Weights of a small mixture-of-experts language model, trained from scratch on English Wikipedia.
Size: 9 layers, width 256, vocabulary 32768, 53M parameters.
Experts: 96 experts in each of 7 layers, 64 SwiGLU neurons an expert, 4 picks a token, a softmax router, a shared expert of 256 neurons.
Training: a variant of Adam for the experts, 729M tokens.
Below are experts of layer 4 (counted from 0) of a mixture-of-experts language model. Rows are named router (the router's row for the expert) and show model dimensions 0-255. Each number is 500 + 50 x the weight over its row's rms, rounded and kept within 0 to 999. Numbers have three digits each.
After each expert's rows: "gets" lists some tokens that make up at least twice as much of what it gets as of all text. This comes from a sample of Wikipedia text that the model never trained on. Tokens count by the router's weight.

# expert 69
router:593523549488440466496594535562533495551523352479443564491537545591398458450551495438447537435458434467560537502472513604501469490441528467556490485451554418458544459482475440558472459503584438561467501478538544487454613469576432414561509503588456464463468477521580466519544489533580616437470500505597485601528413461450489459514417475461463466510532564502489472390551490499489556566482501580478523453415603475508447523549477497580433499491524457471569459513496450436405474466439507502507506481473509450474512396473556488440466485500454569517539486495520539421510583394549454507459562609560479347520551454467504557469529426493519395491495498546533464566472486525477555538472498459485482554485503494595451539548418490408553575514517534455540448474513538480460517464547497
gets: " was", " is", " were", " are", " has", " had"

# expert 72
router:447503483470434468462559540477493508425506459444473459454549575493569425513562494428442539494578571577624543427533500549425542497480498439522459445405458422507527480521580490552438538468565540473495452466481499455503561505433547456595478483472389499512499483495582421577459487567434498484527531608584547571444557435525432482491404489461491485528483606437433476415529528509457565570509485467561507468510519412438461503561437449537497574409420393587437496478583541463486475534449436420527507566561577478471467445444479507439557516558494417418499476468452377588512560439552491476471528521525422548482511494482528566490584408603510498484489584530485421531471468486503522549519469490467401479472566433520453562530504477458541466497439574521539425537463513510540517480484537
gets: " ", " |", " He", " he", " (", " was"

# expert 83
router:567492523521479432545553472539505473551544407517487512452476449409401568498557553476386495416478541601523539575540520546541502422480543436554544503535536473465486436466445471547448450566480549517586417533486476512512481603428461517538507519467489518535454430522523513480539488501468560423465629520514501524454493509490566453526551460560446384532407603545424525454457466398542536560523480414534517517515564475597494493504421510503499482624524398540521489446459445443507494455492527520470436487545511484431614549490549431587542602536528485465513487589492501568490521395449479563528481443560565462522562545498539460489492540568496496515434527578568511490439584509544510523534537404442417443479546405438513423556434430562559408514451507492548526454467546479513469555456453
gets: " of", " ", "==", " September", " May", " January"

# expert 24
router:489548520540432431494545427589581526581473435564487447528563474639501435584522475462567469444476446541544561535502564568526493528537504561542549470587516451573459497419536421511498531452539548436535532586535388428483537523525501483519468458523484497562468450554510449522478429511502598454423420545484476516467427518427414456549540566537472460555557481422447557584528527440493451542466505520494384477383560446523452550555459470533511505521506478566523530407414534476475498503466465597531540440508545502520612473546466427464455522520439425466505391602537482467538533527471546620534538496478502498541491531445560547444501504445543432519485459575466471468401525523492444538468526471513464551428487414499495531587425505529487552508447504582538472455477529482525622513577408
gets: "-", "|", " by", "20", "′", "\n\n"

# expert 66
router:444531529505494504538480408528498554556556591566483448517508472493566459443515544470550455605427516415592454530470412456527455463511490506412455507474502565502494566564536474491541441494487562388479450472491461544502557528415517546417573388556605512588525530525430448481410426489483534472501465492501561523520482482560545470505448585496529370495443503557490498511471495508514507468509505391531579524572398513468574484411586405559477474479505469590577514492514457507477488512435489582464557534513567549567548551501551498533477507520477506398430460467497606595452481583528560463525526462520473501438558506444503438535464471530559526564500615428548427484392460607513441468490485561499455508492455452482567460554452587553574414484554505501540555485550534480532574531420474
gets: ",", "i", "ia", "en", ")", "ad"

# expert 75
router:493532531476556538430463582498578502472495532468501530495517533557493478478420597570451606431521481582425492504553541435450483525427450596477531534488460549442512487503561511491506565347458451485483561521429460513564509596484499491571414551411479467578505542474617483546529493450504463543494462486452553576509543537449433524408452427522489557546506517448536458428574571461439549432499485429503507458483569514487520436538447423510464541389397540440435516551535423525547493572515454480590499552475462462533456569498512401495452513513468420564503567520563395505537480532544492531450440405454464473520552561535492503486494535602439584547471495525525484421467526380576447584445561528437478416506466486567476525548514495485523542542549529541480486603455438556539537570519533
gets: " ", "1", "5", " one", " two", "7"

# expert 9
router:481569493517543495519458512500583520573495473553554508512436573506582512528493535486504396493465425508470549483583479510403497442592508462510636447526541509523430573465449437541451511503516535459555468499564450552595460526490470480464553487574560569531438479597465506531518445477532604452401434429476574489487513481407438523443476515551487465620555500517409617556564476441516451370399508564514498402498511554482466518580557486463469587569526575459431433447450526482513499511457560492480517495461525530558499500482582434496397476542468450545475443534530470387542564563471487596512569439498493527506501492436519487454489479457428417449430471438458451538477539576431448468498396481538446465484456421459547534565451510463546495523573506536504441520453547562522543458504421
gets: "|", "-", "–", "′", ">", " al"

# expert 67
router:487611529500467427577500556552474529537471465498467569520571549485413430551498653479554504422570487486448569485539568473520503563474523531469512554495496507577463588462423515462421552457511503642464436565583489421482508501587491459500392448425499513542564532412526454553498529522491396508487453568436485552628522474532441452553502441512472499487572601455462554518603513526406487452508445479569496495494536488521450444517381466467574450392444378520458539510480459542612502456538474534559516522553477529487438455490521450537557522542464414498467531532495413544517485563469524460583483516432465546599557579463532495509554459497475536502518465542517501546483472510467424499505552486533495553424503498508388517582461417549437544549471511513476538479524502506532569428578460
gets: " (", " more", " when", " after", " In", " where"

# expert 77
router:491565548555496470518393448422538564437499430448472478532620490553488473417500493485540601519580517525506531465543574516544470463557567519464420555466479485543572414469550458496532489523527499582447551400475555448512549450489548442560458523465503454519536518480536526540456447552530415510516531553460506544594509448563423554614567438463427561523458571486540487499523456509475543513591547501603478423438528429498543526517552502544465465394505478472555469556509440546532534526452460568562551494595542502470447381526542490502590459379508540512421566455588469579468568479480451468557514582554476564588509556503506493572541529488517520443450470542535539568493470511472575507485560548446570464441580586516508585526390497531543520517456532538462434469507425397504533409516513
gets: " he", " which", " it", " also", " who", " It"

# expert 57
router:531544526582501493421510463497524496540518489496424429532446552517506493518364398485490531465627496525485490514455498569483439485475458527570626500494522370442475513496609462538519415427564461480531562599559463498499515537505468495452469582498600534522374449476479492532557499630532603497513432463365525502380469422518520529559466521495487448538492464456448515454613453529433515518517554576533443458530552477424573485466527493477486526568492598552409482439510562537574390447438598487532471430513486490492566527486525495525443513480603516550466532530581530499499538481487546501539420521520486529416559459479542534485448539566379507450455467557405550430441583466458489515545548465541474499481571487475514426525526533506510477454430495460540480549486525485495523446468456
gets: " ", " of", " (", ")", " to", "2"

# expert 10
router:534539495556484484560526529426491487511604445500510637496584572495470515542444522507551471479485483529411518432459573485477467533568576486522625479498507563459522453466560537566508485476522492571489534575537466622551490604557622504557440564559525511487480528455541527496464491542511561596482477545471455552592435538506484517559516553470514484446549440507557494532626449496490532487545572560397494443525554481532551440504410571493508438462559501524554417536566505491580508508506420503526440494388546524481487466473477475503483464466582489437522508425513530460484515463489466538483493563577481464603517532462347531463575490520544540501569545536452492518536457524407606557498408532505537450457424500463506573463531590413443519426506487566546538509385504481502556370513482
gets: ".", " was", " is", " he", " were", " to"

# expert 55
router:546469536587468425460519421524511536600470436478488451448515479571525550551444550503472481494504484488510588556569495573440532434488488536529527522450571502512553540536511431538438567461513451628595447535563497479482557515527448475503538471512488479503426397509456465606511491561597594405446397535511520419466539483392556546452506538427554497549474501494424525498444467472527504586447539463599551430558590478583440523473589554449497491568546452575480441494429479497514527499447498576407512438577555448590514501475519470478517610534474499527546479467567460458444562523520457576451491448494558565441570583474526508457490511531471514424372499543527598569480480503526467509487522513485431519476481508498506479611419479523420498468500421565505455510504608489457579573551461
gets: ":", "):", " -", " S", "}", " –"

# expert 64
router:532528560546523460520572518537561466535499561542608521417468534564494444545444571447530541439498462575492539408499424501402549535439455514552488473501500442419514507565461435620423585469542490575379487530518484573517417522514571471492503453554483560455452482582478452534572475477506520530577469447421544403458487470537511539453460536502448510550552493602441570458544522464472607575485594436523506504559541461476511436422549507453507525487547524447450475492477498505426514553499475461408423461467580561495485474477574455537395562523553438554515497519432613521466445434400537524499495458482473503501562519487447431525524586530419525507476604557468574541505476440477574587458442488465441439465475451417490543540481584507421477474455444583552578545532490469540461550488453
gets: " (", "\n", ";", ")\n", ".\n", ")"

# expert 34
router:392469457567594567554513505534526513570516466435472546584523494497505446471500479488586470493481490487472511524465489435461406462419486526375568476546466559397583488505492493507449464471386579498534548452516433551484547453492485522550540551517454513496479464414487517585562459481485517446523547494540519559498506526476464547458497536517584500495536512436433562492519496521469494494427499522486425435613543500412360475500548484530498486511596503497383456420508409554490391575433482536380548494530432408510539504437500495499499456568566572604447531502460425596470491541413522558403506460518516487408547533418540459482497456440547520467496525521630545441438516477517418477420556477460534455497493451462517445481471599528546573577491509600568554538553542516489439487495496
gets: ",", " and", " of", "'s", "1", "i"

# expert 18
router:511564579430524445579548503475424498527498422515495512487514571462530530569604428468520587508534505560491542599553536500363554470507473551580532388423434441548529472473608523554527426517512523478542422544475494452497496527477475450610398504479536468504482448539552463567508444580542587541482484579631505497387519449515442511493436448414539448519527505469441523477585425407491558538500442505449497455568503414543438553448509519536535467499494527473396491488561522411497442484515383504500564528489547479550512532466506505492491520486539496489460446505434423585463523528544499547477529525543429544512428423568462573471532492578459445486469612473513424549532426498515511477541440530506424481400563431551495485543438478502512505528374525500527475439469519486579511571567565
gets: ",", " |", "-", "–", "),", ":"

# expert 65
router:413586542491528425434468501557407479439581396511403436494431537478534500582529487454425477470499570474587493550473506453513485465601472435480597490446537420546365461484530467539453467502489533478555431514552528458539460487412458542514462409425590534479520477478524444543552454566491496506440480540569546535511542495482514431437500470535558424550496564506455463384590402537545555481463516444490587478572457398535494469536533452485430514458515528562389485533520539463536495468433497423439557477544507555526501477553517463488536535524473424486427462491516398481492457443541453511515439508497413547530439456565481566497475499489460440444448597506473470556472461474396445438598524461459485477497546461527494529440403442510570551559535580563528454508433531613530582454518504
gets: " |", " ", ";", " /", "%", " m"

# expert 41
router:533480492536564546518520496596523551517539374508441538495444517518459554483508437513486436503559459517561511559538636528528603486440612465493542403549413406560472559525469470575444452524576497571515467636522422482493558501544467430396447559481412485496371463479448484502553482535503554456521532451544484456402437475544474472557443536472567550524430449467472579479521517495473424596445453620460452469433539498533452590509475432495539522552503377458510439423505556477482412435465526549538518412566456508512539460507515518511514576533511447473521534568550470546518607421494462526533540553481479455530564575485446525518539539513475528515488432451558530536466508467531530508567466429501425569447552425451486452504488486484474560578418581483471436552497511542509513530431535
gets: " of", " such", ":", " in", "15", " that"

# expert 91
router:490411581482460417390497540471562448524505526543494476475501524504542444523536476535530490500514391457572533549563427457380420419475378543512531534518449492470410445564470452481452587503498531465475519422612449494469570511482499507437563540498492452554429450611480464593411460413523524488476534449480562443384497530534546438482443559536490404545560573550431547453620547466392490569497411512560429550522532469473468493423493419490522499512491531539460534479534525550511484488424574507460496443518540520483534537529481449545425555535551482497468480588488489494522479592459504535503546450398503482454433435489480461412454564571589461648503519470504416431466533509523502546539432480468418528490535456422536485502540442473465479441467503567540529527525567481441545525453529
gets: " |", " in", ",", "\n", " (", " United"

# expert 68
router:491492484572496453518529477535511477506439449491541537640512507447531446551449526541538443448499438525538415425583527524531452452508438456476563536563561500591596419483558463439508485399565479583552476506537520462510493512543433592495535392562431501505425571467501437506469481521462463478425430520459508487461487530388447392576499492462385500481467581503411566506451422514544588588520614521549539435484579480499495478514447449511510481463504554463541438468561488487443542533507563480431570523497473518460491411465563530487497469552505494541482457488530516520429519506520438442501501502529546499521531506571483570598473475511414479512487373518362404609440595544518461520490485406577449471454512561474537476489514461481548589430506470554527420454429472531498523557599534
gets: "-", "|", "=", "==", " -", "The"

# expert 86
router:512431502463423496405439544429542546486492461531465478539500456454504568509521457578490484467551499508505502495590452588556523436561565448489564559512567495582481444526516426496467558460539462542567554467536556438509586583489399577444425576578435390489403461545445469517431561477478523492439456469554559533541481510437518422521504449475581432553509547467462538508577381537511577541407497556523486415555529489539493518438438501579572522490419538482511479560550455470478466542462467450497580452498548398510456436477486432530495488489494467457422458551558478418451423501564491488591510567526532504546452501547513485595537453507514400466503470585484433464510546510554457511536428443466396479490582498538494440550565428579510543509483538415495508408497500470468573559627472
gets: " ", "20", "19", " and", "|", " was"

# expert 38
router:566490510433404503575473434445491551534439528432493508449506381509486516445441451529405550446547475464485530562481505482525543510438459470525580542461508468511515448473535498415507581476501554635473477451501454466541413552523478566492524541497518477493394530560626463498514505486456457541431559425510482523495489557498575532557482445546467486560439548548453544575548522474469531485574523482547507462483521549560516474448508605492526571442564611450440474481541561553430557431616575446533536546479513509426503458375526492612484525501510564578514530579514507497511524411449360565498417471482512458567470510513537466576473425517465459529561453533565525416592530515544496504499489595485448499421535477538477667489533565489557456509470541425534422475507451455496485521461567
gets: " ", "19", "20", "18", "17", "16"

# expert 89
router:531518491449455555536523454518480527468503481505484441473535492490531499428471433483463609489513547469465525573501430501623485452469570601490528528493456458544512519496553532441567515481489463485542598402434572506512452560565517466538377411476535421499522470492589475486516567453525407555475533591565489558594488604568498501522626442471505533535491531454498459505432402557510552541617540492548519524503517470562500491491517546535461519404424483497553503536473525550485509567569457468549553535526498509452453445587530527514562554484470560509476615451504499566424459445568525432528424469491594395572502544548527599561476539583445503437583463606540561464508490442440507512543599503525531427529521544614463528476519465514522457479481510476396460471482514475598417518539590
gets: "19", "2", " The", "==", "1", "d"